From a checkpoint of a small mixture-of-experts model trained on Wikipedia.
Size: vocabulary 2048, 36.3M parameters.
Experts: 32 SwiGLU neurons an expert, 8 picks a token, a softmax router.
Training: 288M tokens, 6113 steps.
Below are experts of layer 6 (counted from 0) of a mixture-of-experts language model. Rows are named router (the router's row for the expert), gate (a neuron's input weights, with its number), up (a neuron's input weights, with its number) and show model dimensions 0-159. Each number is 128 + 24 x the weight over its row's rms, rounded and kept within 0 to 255. Numbers have three digits each.
Before each expert's rows: a language model's description of what the expert responds to; "comes after" lists some tokens at least twice as common just before its tokens as in all text. This comes from a sample of Wikipedia text that the model never trained on. Tokens count by the router's weight.

# expert 16
Spaces, en dashes, minus and plus signs, open brackets and currency symbols before digits in sports tables and stats, such as 32–17, (9), −14.
comes after: " |", " /", ",", "|", " 1", " 2"
router:163137144129149127134118088106132070158129126128115099125126126121116140095172140118110102078162135129090087089167117127121112155189157177134155139162156142090152099143128157103127146139158121082108110159126152120120126118182156138135148118103125102103112123128136139099132110156111152136149107145093114161124135112114140115108106143125119085116095149108163141141151131110128101116090100138107096134091095099143158167095143151133094100113144170136114104154103145087120133167082140
gate0:144124086145084145127095125121110096144111124115134108116115095130097138136130073143166124095137162138162127095117156118119109136161153146133129162159175107119118124123087167145119139112170123096145109128129131114117144160129115121112136123115162134124126147119139159089135114136169140098139131095117150196139138144140133079168115113103107122113123113148169117147097135121142120131064083134180131125090097154126149091171159130142124123107132187113197113132154121118139103128094103
up0:125126132194100176121127140109114111113139122126141127156082149102106154149114061127155124117130167109169120081111093119140152111131127120135140170141160125088113115126097149132128109091138075103126159093167113099142167198105137082102108155104137098149117147133133137123098117143152135096137134135132134159148124169136143091142107132163120114121154137167167108157148120131118129125090122135150140111096100132114162131170092138149115141098123166120147092138133123113159109086124110
gate1:102115133112117132114132105167103104109102141148118135121140135133093115122108083091174105129076164161106096148126107116118167149150131116106117131119102084099158151125079116130105152153116149125125128114132120098186147129149102147124140099119146132135103170138115100115141135102088127107163076165140148123127134118063098133139089133146111128103129199133130133118105131143101120179109100129136108123172116122106163127074137125180116090143122134123157110169148137104121116168125122
up1:128130106145120108116133148099119178122099149111148132130100108117144158163122147151095132144173087101146165102140156127107120080102095155128130117142145152164121129166161122147127096085117105132123128129161125128051077134098108112128110164141105138128133099109102124140146106139163122146104172121129109125135119136176162113115160127109155158155145080154144125113139116099152125085163141107145162114089135153130121109192096097095157156097104135129127147127124116138156161084119118
gate2:144070100095115115130137132121119148081152117170131129130135140153134118154118092131115144138126142121085102099128141105119155175141134144094159166123096131133125131170069161145163147143099143144141168133198127132169120159140173106162146076112182128143144151123126119102139111127099164144113071137124116158136150166153154124149124143105147104113122117169115151116074146158129096167144163151144158144145153111113099142109143144148128098130164101155122138124112140128129130132120137
up2:137147099148080139137113205132127125107172103115144153166125144180140141144121175151129152122123115069159163132116103143120169171103135118137167133102152169123124101149122132111114137148119150167106139156131150113086145170119146093154132150106137118108127082153121113104109147144172118114145115132120160099174118134172122130082158151123102120129147140140117110148132127125122100060112058123114122121126136103099140102159123156133121147133141112141144123116138132094123115131174133
gate3:154098121092143121138108090077116147134160071147121106162119166154162148119146163159100105100152127177096105113116126091123143114136107116171148123121090149098110107144108147113169103158125107151110086165102159094128123075163149139122119139121138152132127128117150107124127113121101103140164112116137124139140110133137139141119103150178131105113118130087144160169134169090134113173133168117098099155119160118162136152070137119129077135164119137138149138138125138095146144127134165
up3:130148147100115134086138108149135104101151114123145120114098127117121147154114117122121112158091117123126133113112164102129169111114091119136152110110132133110129105106139135164131131129117157101103074086119126114148138137197132133140162119147079128149127164175103141146130133116127127152165098140144150130086115111123123101125068161156130118083136155158139118087119108151126153135108099128099102105141162139124207147125130156126106113164059148154098098131164152095079111126138106
gate4:125135156146125094192130145161124134140111102119138175122130111151134114103130137135117113140147213141137152135111128100157156177129099116167137148185152104102136126157126153117182142121165153121103188134127116161139121157143142166108126179114134108149147089141109146132121191115110110135135111164111123137132103169127131111092094100140119144118094091115154157134148114149124137115096119135105096123125150128123123153161129153142080107166122138141103107136084127118143085140131148
up4:131111122119132117076129102088120140109160130140104085138127132104141121177111101119137132122105057136134116099140150154098114108125134177085137103100127167118119109120126128129087121132118119156162045114128140111119147095122144110135157061149126147115084211125145109161121067144113112147098131127146134092145138130126087147171151149121136113149125150145123094121093100093143134132134142125150183134128111141116118116108118107124173143120129111124137154124150149129111139129139102
gate5:128123119106095130139151166151157160138177184140155150129161131157153123140156135139155130097122116111156120126144109125112133178137151114065176146143136145142161103150172092090139138115138133090103146122138140140135073148124143183129148113111158137114132111137101148122109127192163104109159100112169121120161128143112139101118128150113136137064151144131109113081118102141138137098160122145138111116134123127161120139175128151087105116111102113132063123157128120107111111106142150
up5:145122135133122097140154128143097113127114135130091141122113159112078121122101142145076119131179143127145148146122127189119121124093079167178089129092140137096115125082123180151077090132142102145156119119135147124118142112103110110099128176136095135144139106152118130128102130071120139135084089177094149137104100149162126169129130091134145113140092086141145174154119134135097081118081139121129126131117125142145136099106141158149144163128128111118170140106123139147129129127143134
gate6:129158143183129069162085172118138145128114127185121117140170161155198100163140122114113129106147154122130147122138111116108120142123144155117132155128148123167086103132082160095111131154112141150119115153124138098116144127127153090128124140112170130111109122104114146115141102123094128095147099103152146132147149138149119132106176119084147136125181168144132092153127066129156110096079112130143138122129124126095098145147153148128135104102160133150154134131097117120125183124127154
up6:123105129114151193129148110125135118127146143117144122096073129119080124092138126128141129155116080106121121173104111161168124106102133110109101116138094133065166154115187092124143118115154109107147160089121099164130131141096106140114110141148082102137144123165137081137091144141146132148127132134101154115114093131118155129157092137159126143134095087119119145109123180148107136144180147150109174122134127117131138102144100098140157130137077112115124140100126124153140094118130085
gate7:108128122146147146158081143115133114145140151165157139138131158073152151113144103074120149161123120117100110118115134130156144098129140092141160128132089113111101126155124155106116147116128104133165101131172143139150122103168094130136105092137113117109171143157127103128130158118138148106201126157125115137120150106119156154149102100119130145156172139142134153142121128146083097126120112113071128110133155154123185175116168074169128098127166109132155133082139130137170143135113109
up7:122121121102120107097164127129107154113122115123109129117122092181107092114122128208108119107135130118183147161166092131096134121100111143127100163117149141157139164159129104105112136145130145120079126130111120131114138138071156135141145159086152121131101104085134165134110113142126102173096118120129160115125119119133094110092158147164134142128125109130109121106156097105171148109131146159166143107143108140106090087132097149082169158131105154142078122167100120134103115106130115
gate8:135130123130106140106139103148070104147100091114100106160127101118094143106164123133185103091113141197110094107111125122130128111146140103158132144113146115114165126120104134126134163173160142137124107121077119111151199103138128145132141086069141121140118148116083145084151153105140104141149110136117138136122097103115098126166091107170133114098116158118164132168115142118126122155113126127156088136128137107085158133075114144114098125155119153148134153137143122121126136168115142
up8:133147122119145132138124131110142166135148163123135157097164136133137128150107122146056157169143103104147143163161131124151121144115142152114119117139107150178117131124143095136154118107124099119133152169184145142109065120096151123130112163165143155129117103113158121138121096151113143094114144126134095131176149141157166131101133132078107134159124083120078150116142129097155124119138115122106156133131118124177061099173156130099155139106178105125118171120128112131130138100157121
gate9:093135112179110161109106154110136071141108165136117160118108137114086152158130067131132074115120132148151110082133121102113144096142137100138111178116146146160115151116110136133135110089139092102118118133128130116078162172132099112123135114119110112084133123142082129091118132094151144111135109156152146155143114131116160105167102149177144075140128126134176144122111166125100162115097108097109104122090155135160153116100109137131132139134118143130176123131143133138177126112130097
up9:085148121168130180120090131113134072146139148115131181112086108122090159186136099131145078133134110134117130108115111113123145084147120084125124153130147147116100158130122138129141112092148099081111128153112103102123157130115100109130111108123111102098125134144090119127110138112136151097160132133122140144138108169126144129176080142168132101187152126118165125143102167099105142100101106124129131125100111138138205112105092093150146138131108138133147128114138125141176122113124096
gate10:089140139142102162114148140130143127124104130153131112101137099156111117144141117090103134123151132113087127112104057108110118124135152101145149145129159123120143138151094109091093174134117085143098109145113136131120165153121084132164144078097168133126137158105102124095153115135141135136187147160133154142147127129101099116148130162119099096137100164141122147106062109128115105107148084128143135121154117118108141085138107138117126102118120140117153081154115118124174109145071069
up10:148121096135135105126117103117103128119118139117120132148122146121137132135124092126154156148120125159128122128110226124134149124123106165096117099128062117131096132138146123167175113090115181119147158117143127105117091103129144146109103171167117135158106129166138125155126102101099131142076121081120105124108148107146165148103130093114168179126137107137130108123143160121144135152124167120118131134107138129121077169113160078126156144120139120139093163131121151151105127126177173
gate11:107129088131118108137057118122150157088093140130133105141142144127176123121129130095152116083116127124128125081121178126080061164166159177116133118190130111143108093136093128111156136137144132095158117092103141087138131121158117145110174128112104109137118144114158143120146122100118126097164163111158154145151168127103123097160122112116099066126141149134130139152109124151137131087124121118148117136116099150104108129144117143151090117084161167143143132137109123127140143130113116
up11:143141166118159128117178114135127103118146100110139145120143093121087119086147125161094140173125146128120117159136109120171170100111108096121122097077141139115160166127160121174092105086085129140126121138155108156106144140138096104130142110107136121132138134138153127140134149163135109188132099130106096101120136076127124134094155145130160192112117113131109134114124161108128115147124135117089154133132152126117152115094129080108147134169119083131076113101169154115081111112134097
gate12:103140145119087123133131121169090122125120124105129137118100129126149112137103108144141157130112184140082111135101141134144128125161124081135138155099167075099148199152104151133136143139115095130131116154137109086181146155103066135102135117064150123131133164133064124110134096111138103080147131119114112104137151106078087143143129121143125142116145138108116148109107101126128127157144144151171114132153108119129156158099127120186131086150146133095134142142141105132149101140126146
up12:152099122142144134113152151081126174133100146163140136120178114125095129134137112133129108158154081160170147134136126141123120119088134158102109094129095152157131094125122126138110146121141154156139151119129137151077133096122163124138108138174097158139137094128140123134118170134098147154071114177130127120117080148152171126133135164103169150140120127155131132122137136136119140101108107121085160112094129155108107066142107125094176190102120116169118126102132132149103148092153133

# expert 61
Short syllable pieces, often right after a capital letter or space, such as ly in G-ly-ndŵr or Early, ry in St-ry-per, and Se in Seeds.
comes after: " ", " T", " B", " C", " P", " S"
router:173141150115132130170101149113127100104176132143144103127108093113154171093109137134129133089137090149155109144132091143102115145156101171131150133144152139122131115087140080148102090154124082142149119173107122125143110140131170118130109126150097090118147116121129116096109094123127154124148098129104116157141152149131127116137110142132138139151129143119182112146133149093139136159161141096103149121194133150166136183161089103147144162104148185127159167150125128130147147154090130
gate1:144168175164138115123129108150113142109139140172153143119134121099138137133162118149132114111098125099145106112062088097132142170105144146124128087110151136071115115117110140160128143141121080122117115149128102131145138118126147133195166126138151147162090090101121106126114112135193100155148158096120118146105102176122111135095134153156105153080143131146162115110149120100098174098116086092143096136140113147135156157144120106127155171132113116132111123135114125117132130148112174
up1:103104121149116136152131140164157119097101145142114124151178119137111159163165102110123165085141157166144140148127151060120120118132166117165138056134121118086146139136130129164135127106143084149115120130113125131133143179125121105145147150122170171112079120112083088171121159111154106141120100126141124108109151113140073116101151128143093091133134155134168097120163133133128192143134115142160108123132135127132151135115128111134140110126111132147133123113122195154127127104149152
gate2:103115132160100145157122094099138159127150117145122159149124136118172144150131148102118158161142137176136133086114098140151122156181132128129169124140141174139044079132149122118122143069159102132136157145137113089110115112102154147148158119141169101132124107121155131125107153157134119114147106111116109160087118129191135163119142126104141174135156138122101121162115076157138149110130131114126130106138131141115157177161121094115161135115095104129125162127116160133146116119150159
up2:107098151177136143158105120117149181141157118128130148153136128137156124123156151118117156149143155153142143116103078146153150140158114122128159110127140167123057099137106106120105144110145103126125144132141099087095106155119122158160146119139179117118113110096153134110095138154134116157121130114112100161116117141196143154119125094106116192124170162156111135136130063135130149109100115110116112083159156103114128186169143100114163129101114112119149157138107141136141127125131139
gate3:124118126086141163119137143126111095130118119147143078155136099133112135110126141160143171128143125125146073150163111116118116104164136116183136116131112146145117153145145082180157138132160108134136149160130121130148116146086135112167117105138114105084121119143154111125149129142143155057168138105099135130112152142093129105097135146079097149109130173107185159125144118162105144138136131148128134099173117125066115170111124154112157140154111124106125107150149149108137186140127159
up3:130137118109147161129136103116148114133116129142144093133163106113113155119133154152130138127109141127110108169113107093139112085132146103181149105128108127138121134176137117159169120128145120135135147142115107159131113143090156117181099091139128089089111124145134132146130129121161130075155126120093096134127146147086112114109122127094090168115149202103175158149145126171108116122158158148112146118172103116054130176095098166119160147151103127117109091133142120126107155140121139
gate4:171086121129094136137091112173128113158161116125106065154140121122130158136139135138123128120120136140156118137103133081144176123152141117145138107110157084126120089151155114126165091132146129124118158159171114125100136143124129095116095148160147105082137136105143147097108151130082115073145088087135114158149141161185100159127084161145123140122121162149135119105157147108140151153135141118122142144086112121096160151152171126100129136122135137110132145099134181102134122167102120
up4:148113129158108142094171156113134123134144165092092108089122123123085139097144124090162103072111129171145119133123110129180058154160085144153128120130122137142099133123110128105145138138117125138122111127146124133132115124098100163129141125149146130144100099101108123124128114112110108171140136160134104154109109150096168136161113174104141163133096127075100144130129126121117150067083118081106108082095113123128101136113106126121154151087108119134149105103153082145129094114155140
gate5:113154151121094136114155113147059140158099141147165144121132094138117113086138135154130083115180113130158123123111135111138118143127122137130117164146088101139109131144143136135137105144105104147168110159116177116137112108189144127120144114143143157144117172137123101150130095114115104119163124140153153159143163097163134099129111096097063129100157146161160149119129182134117144157146086116118138128132108112106052164130097151096121154137125135106124150142127122168113126119095150
up5:153093098145130117114117085102193136125109134164151124122117160133120134134128162126156119144113157141123175187129159105097126096119143105130107132151125155126138158133126132131112106060098152150114130097142146131104124095133113146153115128142117115093121119140089133117142143145103123105101127123110142138108113123143120128137148126103133164165152151100136138153106101192122078132095135157118118126056150125125193085097134139083174088133114116141070119127145117124103139109158116
gate6:115149129137095141159150152145110109096151122121145081127165124153069135156159135127152081108136123176146105161118143093105112128126117109133127127144115137148129149108161108134146136098157141129144152133133143166155112094148141100141159136145108095140125116116142139101114081123146135115105087116190164156121088136093168124144144141155149119133162195141155139105129102149126120094118177100095170138125133147156176097139106168132125131124162167132157153142125120127087122091145096
up6:116159125118136130160135133124118158118146106127136141160174135112112135178131130174165107109091094164119129162143150129128144133120114105111125130145098137126128114126132141148185093165135163067149088129146100081104120081101114142087174137109098121101159150122133148137113095134142138152084120130146189174089122106110126137121143113119089073143123085098114127128114113109126146107123150102099141122093132118145102117171130125106111143108151126172144141121102137085111092126152087
gate7:140121166139160051107150159114100127152086152160097122107119122119133156116094146142152136127145120134140151129162138160104140115123124113136126152142110100112115116102131114118102120167118123151147113098062130138071159160140138133125145093093087106139146136093132131112147143110121126138092129081146130159185133129135131128144123091149111099140098128110123100133085185127116106170125134143111119113105110153149105157083119109122113125107117128120148105107182184130153146104072155
up7:133112136113088138128114074098174111111130107088132113124146130163137153145146126146138107112088135129086124133146122108147133137149132143117159078160147156164110138124143120149154106110137120130112142135163159123170069111126107112173135174154153140122073084161097120128118089113109120119127105156122140084115131134146111147099137180082103165170169139089118105157152086115125115112126155116121091148141116115111115153128152167139152111122132127068100134133094158131131104153127102
gate8:149129131143126147129122080097152142130143118139128120118119138117130102114108127168068131149094118103191137130128115102127133081144132127120126129123147118140079129112132151101090148155142111120136184147142128143135093129117122127112135135116119166115183105106136143125149129124140103134103138123198119134097109152140142114112117117136164168140158150161173097180125082055150078109097097127126129145147131149133144164145110133149145132139124162075161117158135139074108153170139124
up8:104130171181130101132112057176153113112120106126158141077139139162153172117170113126135110135079130131133096082133145092092090134111140133086155165155162099122096138129113135132121153109153123134130150144133154174183103119124098128106135143153137109157116158124157158150134110139156109122122104090157157169125103125132155108133099130147167137109169164123098149127126092117146116111128125127113133152146118117105123143146102167116151092133104145134138136150101143157101167120116093
gate9:155102123148131153163127146108108135102123120113129080101097141143125165128085149106145124075146163110154099128147186107151117178101135145114136135159148094169158102113108134134116103169146110153093156134076122138118121125114087114157161142148129146135152144172132087110155140128118152101118132141107143127058114156112176095143155107156156142102142166140168104160144124098117110138140133122162124124162140131147156140118132143145156101124127125120104139081133087146128168155102150
up9:121158133131147087061151138144139139145137130114106128131144112123154102134151129123135118125124135123083155147096124137084125096157141117151144125084083153079126140152131114130136132112126159131168110132156125111084155090130168121114085139122143100115086118142116157164094117150167123125128130121140135119165151096162079147082136175096084122137122108134133164089135165164124151112115144144117143131097092092107103121128135129138074155102142139115161129171099187123117100109162121
gate10:112138133092125170159121129128134146091085081184116113136158149147157150142104122106109134132129145188154117167144152144112121102112106106115119167149123134141088140095142136143109098123109105146131094133083152131122108128117105099172088118116129109136151161114122101123120087160093131073105135123102098151125112109178140146134090163140107127139158136112133095113132134187115121131134138114127108109163125109136120158097103153147131114092127135102085156117120114198096127146175109
up10:101106129112090178112128109134144146113102099164101103156168143139154151125128142136155113116106166157129156142114169152138118093116131131118140173125151113138091192115141133106123123128121108159128120165078128177108109135092059103172109143114139071137177132078133109122115109148089122102110158124108090155118122120129124143139089181157101107118143149136131098118140168162127133125114130110126142116144116165139149130121131137137145104102132119149117143163120128181082111126142108
gate11:095156162168074094137067127135136073154109135159154130148134109158089123180134144119102115118115128104093107107134164132146120135140126091129126173121127138117126089159114140136146124119133113146123139091107150118156136154145117157079105120108121158151098110132137128128142125146146104075166139148172084137166115132116113115114122158114163155131151169131113156147147100156139130121115114114114142190144129081181114108086088151122105158152108123149102111096107143144149116119123120
up11:133132129167090093141074154157155096111123102120126111102130122126128136151164139134119133087119113122118089126151126151125115153142154141113127116149111125141141091133107126166140102091142106161134122131130144117139114179117153096115132146133113142158077149122104130141097135135132120089156163144111095110166188142129083109099127149102173170121156162121083136147132141147154113150142144115099130154172141069174100135119089149143147153102112136149136152091116161140171100185136126
gate12:109123138115106102140110138142154120142150111115151112137127094144108127100126117163103139150159122098139113150152126150097163150137146154147141133157157102096117167118135126110102146116138124115103118145142075112135139112127116115160111132140104059107125139094159128125143098117119113084097125150116117185116122104121135095089128105081195124113110117108075169148132157092144125093140169151104147122103122105143117137136134145081107103118114158108133111157186064122126193131139138
up12:131096117145117118146106158166134129131120128123142094099080117152136137095122103162108145139158147129162129117143118145087100162119129159143161162146124116134120127147120148109108150115132138082104121110143130116152144101109163134163109133130149092115141141101125160143127145119174150107115144104122126151136087115111153075064089087132182117093118124105068130132124122128126132132127159164129129119108088096175151100159124147115143100144113146114136147172147139099133206177134095
gate13:144157133109131154108122109099174127118153099147092097099141111124125134160088145167100107146132103142096109145149124112106190105153140124137131141156150145165135147108125120190145102161135077154119098111179125134112123109137117138124101125113123125138138144103162104160138141151102134129107095118122150103134134130136113148160132168094117119134113138091154141176094058129106100136158090110146138166133154128083077128111122096104143140154122143124112070125102126112098149095096107
up13:153155145118113160092107128122160151114138118123103090092109108120153151140135143181114134110091108170136146150128114113093151138146139137132135131153126159137138118092160107185126099131124077139104113142171090124119138159141141130165111104101109126146117128078164110161102152134114135116139092143115137107138142113158070127141094133086097152131132124096121103169106065125121109149170068097136152146117157129109083131132115126100152143133081140139114090146095105138096125108147119

# expert 63
Numbers before ordinal suffixes like 221st, 59th, 2nd, plus adjectives such as early, military, local, new, and his.
comes after: " ", " |", " (", " the", " 1", " 2"
router:157110132095129131113135181152137153107134156086130110125101113114118141084104134118150125090109124137122144097145140168132176180108099118158152132113138129137157090099119104125104116163154196119148095155119148102131151149117164081135138105146117100126157118174142112097149146115166173158159091171131173112107140116125123152140122178128116123116108149121148111146139138122078100116154101147118118129151099103134120174095114109128102136164083128174158125132140156132110116141114111
gate1:106110134096144094139133130105129133168107143156125111129104104107149124160149134126106126172115131113103121170167131127088122145108178127072152147120130143170101130091134119139095165129109124137152108117187123162093158135139125090090098164136148129110188138138142116130143124102146120101139125165160158151132141111136212154112147161113124092075185136108140163143133158135127108130113150166152114108130167138099120120152148116138142129189145129123123126141089139122132120121131125
up1:128171097111117129151142113086086115117156099170112153158150155163107118115127130150138123118137122150113130126086159093156096105170158080121125166134088123127099141129094178119146116148115112138120156135125171114129115131107109157134125087112119089160101160109121117146151106152093133121177124147147101155104138110149104080150144099164102123148134149091177107109113142148122175120177101109137171099100147106131151131119125130110122139107162127088155146149125097090148114136098143
gate2:142110100109119134163095149110133154140133114115085079139137158103136120172143102097139117181151086202148134107121114176149130117129136112121128122145125130095141159109085112157168122131122147103132103185107144088150117121142148093121143108122136098116140128121086131154167153109119155109136128140153128100095110109098124138141101117106128135101161111086121091125153125156151096090140138164138170162097105150091096117114134179118130119106131104110090157117115085113122161115124101
up2:153128095099134130156151180146122158119140122098109086149124143110138145137123101110130131144122121176148161115105117173145155180112111132141164135103146134094147141089096103143142151145130168136120098167112151119146112129148163100144148105134104087130152109146114180146127165131150172138152110193139144120126122123118078154143131148114116124096133112085143105110116111156118079119132092129100149173111069128100139152103124152126113143116128091152112176141123098105119110113111086
gate3:162134152126108085113123132114101093119130128124132133127161139174117098122122131095112138138166152147133153165132111107082163142120136096131128117137107126118106143127130138144137124125139104145134100140131148092122147108151118096110152108084138166134141171096151162099135115147120113191143164073128135156154110139152116133093160141153161084157095104091119105124162168117112125147135083092120137068128157189131123094133177145136128105141121111150163161099152117143110102099092157
up3:104114095109127196112140136101123144113125119134152136132107113137119149153130091144140123137124135127143123092099128153141102110105139153124160141096133121142116164140115138124120151117102123124150128107090128190156097145098145143170118148164116122161110110126099109147123162148130132070127089186143099091132181131093118143145112136125080157116198106143161115124067096154148139146099155130141130133108131081116157134132089124116144128131161153087112124153078158105131149139143093
gate4:148147112168134112167178160117132113105089144133115141141095089075102140097108151154131103122103113130097119111135096163137118162185162143138131143113142077146143111107145091109120127117120139081114129126141096157079159127124149129130098128135149106124077122118133150140152140129150180130140092168094154130121132115156125132119116134136114158164096133086102104130124122129134145113141164133119144116170111057146113163142093094102113109086134168135156099096149121161112122128142106
up4:124120105119123127083086149099123138127122122138135113143122202184138124135133142128142166141132138117138167127142137132092139138141082091120145101123134125124094133164082138124101108119132106135134115136110146150134103119139097100160125162141160132143142097160116141113089128141136102159133139119164098110131160114144148120125130131158082156097188137169139161143148167109169086142112091172111096135073125124108141117133141092175108105083103090107094099153104116112138107096146151
gate5:114127127089105108130132161135113128117137120091160168155128204153110151119101113136110126084136200135164178154119132115146167141140140099133135116169118127132110047111128146150135117147130130141117108071150144163143134124169129163179147127131116123123136085142176147155116129134167161137124103150136164132133145135138112153111157100132125115108118101115150125136164120121140115140115116108112093156112119116081171147136142144169128152165142109162098156133140113123092093121121127
up5:119101128089119076083132153157129099146136129101140177184131129141128108139118103151113126118116180133142154171117111127132163129136134112160137143156162110148085115128119129146110083174135128131157108044119125160128130105113118181170129142105122175126138102124129145151124094151136147165143130105086168165156186153114097107123154083099144142117112104106126128122128143098142143131120160109090084110120134150139142141138113093138129116155131159153118165135119105142138131111112117
gate6:152087161143145086110141139136073109153135140134106124152142096166080133103121138107118116154136134147144062112139189179117107166119105109131126135126128156101113141123085099124104117144167161109134084120094129182141086100086155121135137140150122129137135142172155150139144177129111173149114095110128128132136158136102130126136115149144112110156119142150097124074120169121121133121110100134116140094110129118149116124132137147099144088114152129143164092092119145155125099090165109
up6:071121168171131136089102111140124107132117123115138151109128131152184155121140126116134094166144174150138124153122145063107135110107116128142079137104133135116125111122143152128136162081146139120148155148157138096167125134166091140131183171119163167115122128135131119114096169123146146160136146120113096147146133111140122135122114156129114158133167122122164110117141128111095118096135118099160126150156099109145123136125076130119174129080097144139128139208142119144112111099111088
gate7:149146093153134141153090113109152100103117137120089088126113153122135112138149092064141100152176095192101110115119108145107119130123136091141122121152080127089107149107116132113129110155162144102129097183110121062128128095134143114150126113092119115150119110137085107117152131145126150107113126119132121119097123100110127124146105104111146142110158169093125097146155108136150111107163157186145164162084119140114123127120092124145099129113129097116107129141095122163106169109118093
up7:121117092105113128120124120083097085120123165139128107087127107109168117122115166131091125142124090102152081112137112131133105061188149154117105164106104110145141141147153156139130109120079099110160150145157116103154104139126139132119170129178137131120120136098116112145101105096092097136103142103115124104118120145088174087135126141084133109104155095118117128143077148152150173162139170103133076120134136132141104102103134138113145136108118145108101154093109140128152132101149129
gate8:134099120139103152123146128108141101157146147090171167094098132105123133142164163121139134116155140120079127192135115100098121142128133084139121091150165138067115105102123150139143129133141110154157122094144114132128157082096108138129137111154116153112151096156139129083144136126160124144121142135158141141134136090118145146157090096089136140092144137133144129157158118113152123145172161117106129158122106104144130137104103134148179138131094173164131121128170074158106147145074101
up8:119099120072119175108130118102133114173154147115137167105176143152148153121151136145166116124109133135103102152127112057139137125119194125125147152149150132129103118135107125186160129152099090170154140092145136148118091104125078120119142119174139136092137127139147156100122147123128145142138157115154148120124175137120139145119154078128157161114088130139141117145119112123143153174158129108126097145110136096131126174137167114149123155105121162138145109136154135147106107167081128
gate9:112142105123137134110121140129118162099129125156102118137131134142133115166145125112160099102130065117150081178129150164123053159116109114090101108146151135108154141156160133179136124148101164114111108101137112109139168101110165123089133073119118121137083130115151142118134127102139106158113104161147145105071137090129115113131135144099116147168116160144092133116125165175127112145115174108101163082145176119121103136116126144112166117138125127159100114127124122130096158120123110
up9:100154157131122118141128120150174143130156123125103090153146104156155119152137122131132097094120113110161110120147133155144087134122136103129128099118175171145141132129134094180128162145131109113099120110081123133138154083104132153113117124119122134184110152115146122102113144114134079140113080150166154104094153128176120129122088127126136139179146182131107167122134184163121135114072127111132148107164131109135107146109121138106140079139119142142078118081131121150102163121150160
gate10:141146116124124111136132140114145131109123135098145085116118105171175098144109125111121133122114151129147143140137122161104124083163149146132097155106151094130152109132105117115148113135134049106094146112103122112126104138098073104146088143105171143123146130137089076136169163128144133133106166122119111115101135119115119107162135152133193132114114155105106116140133136108158151151158108137146137126142141152145087129133064135065128130091084114105126106148159148163106176096120141
up10:139164145125156105136135139118089111145069154161117131117122123145073118113052135143112137160139126118118152159157090124126114145142110091099091128122119141120115120119118099131103138111115143099154105140109160134146143142172150133095182150107091118137097149131144157135140088086147125173109119103149165125190135082128141134103114122148133065108152124107138135149140180137138106118091092106095135112136110138106135138130156120157150130166134149155167134124116166105132175126143114
gate11:135149134163140149129134116108141088128117068129149165093115188113098111139101081132111124133137100141157116131112117092135138107112175127092129124073142156111103140081137133119056140146096164170130131155129134104150161145121151120144110148113118132137163136115133132091133163156145148116095158112186149128164091144121099115145132118149106093112111122130125122136154140174177085104137121087139129097095111134156153143150132122141105118139140139162154143130149139165083128090127134
up11:112182108147122169155135115131141092129154092132107107142126109162151151121166108079136040111121123150122127134085065096085126141101072128154155108102127145093082116136143137142155146122150116139129112188157150093145111120114124166132151112093118081149125156165108128140102144137100146108124127137133100143080139106136119158114109125114150131135119177136122125149097104101122134140140168166137100124114143114133144148101126114145137102150101121118124113150121110117086133168122114
gate12:132146146133137106107149119141156124106100159121107122092098171132187108152087115135130177121108137158122111163149094142146150144146133155162105127098124098113170133115079126103100085120104119141124130124123085116142090123109125094137107147115171178160074073159099145121103165107157117197083127127117145123109136077120145096125129140139127133114133150101127153136089132118155116132161099145141108107094124123115111105105142112118152107139101134095134122135113155180149121148144126
up12:139161124149135118171078127143089177116104120138165162151126110102146110109103146070138122148126144107112135128110138141107139118124119105096141092147116084096126114183135127091150159145138139114093125114077140128072151126115135148156119113114139091117126132149113080129133055138150169115141136106138124179138090149114153112115108072136138148108118134128116134141139103150136129091121156160108125149131098089125122133101180126160103119147136123138140146065141119127092155130109158
gate13:149116161164121102133115167157172116106119160141097091107125123102167136134119119114117127070120164091084144134127099141141139124132134101119114095108134094060177088167133136131114109152159154148152098124142118170105146131079126126126129133191097142125130118154142112138139072124139152157127121139122122104144097089097117143141123142071146141146133152154112113156127107141141112126120191134112142139149112145114109143130125175173127122155135152128133116103114153117163100180127132
up13:136093154154137115112117139131167103118099118145122112090124113131089136165110101131137173122178157078105158133119144139150142140105147100086106138112114142117140128152129114161110150108123147115152091095131139169121139129129121124134143128182104120092160179142116153125160085115129134094124119107118117079168126099084137171154125155088133133145163127164091112169122094176122143131090140126121154144153124177132167141133114154144187089163143163138144109128112148131141127137133104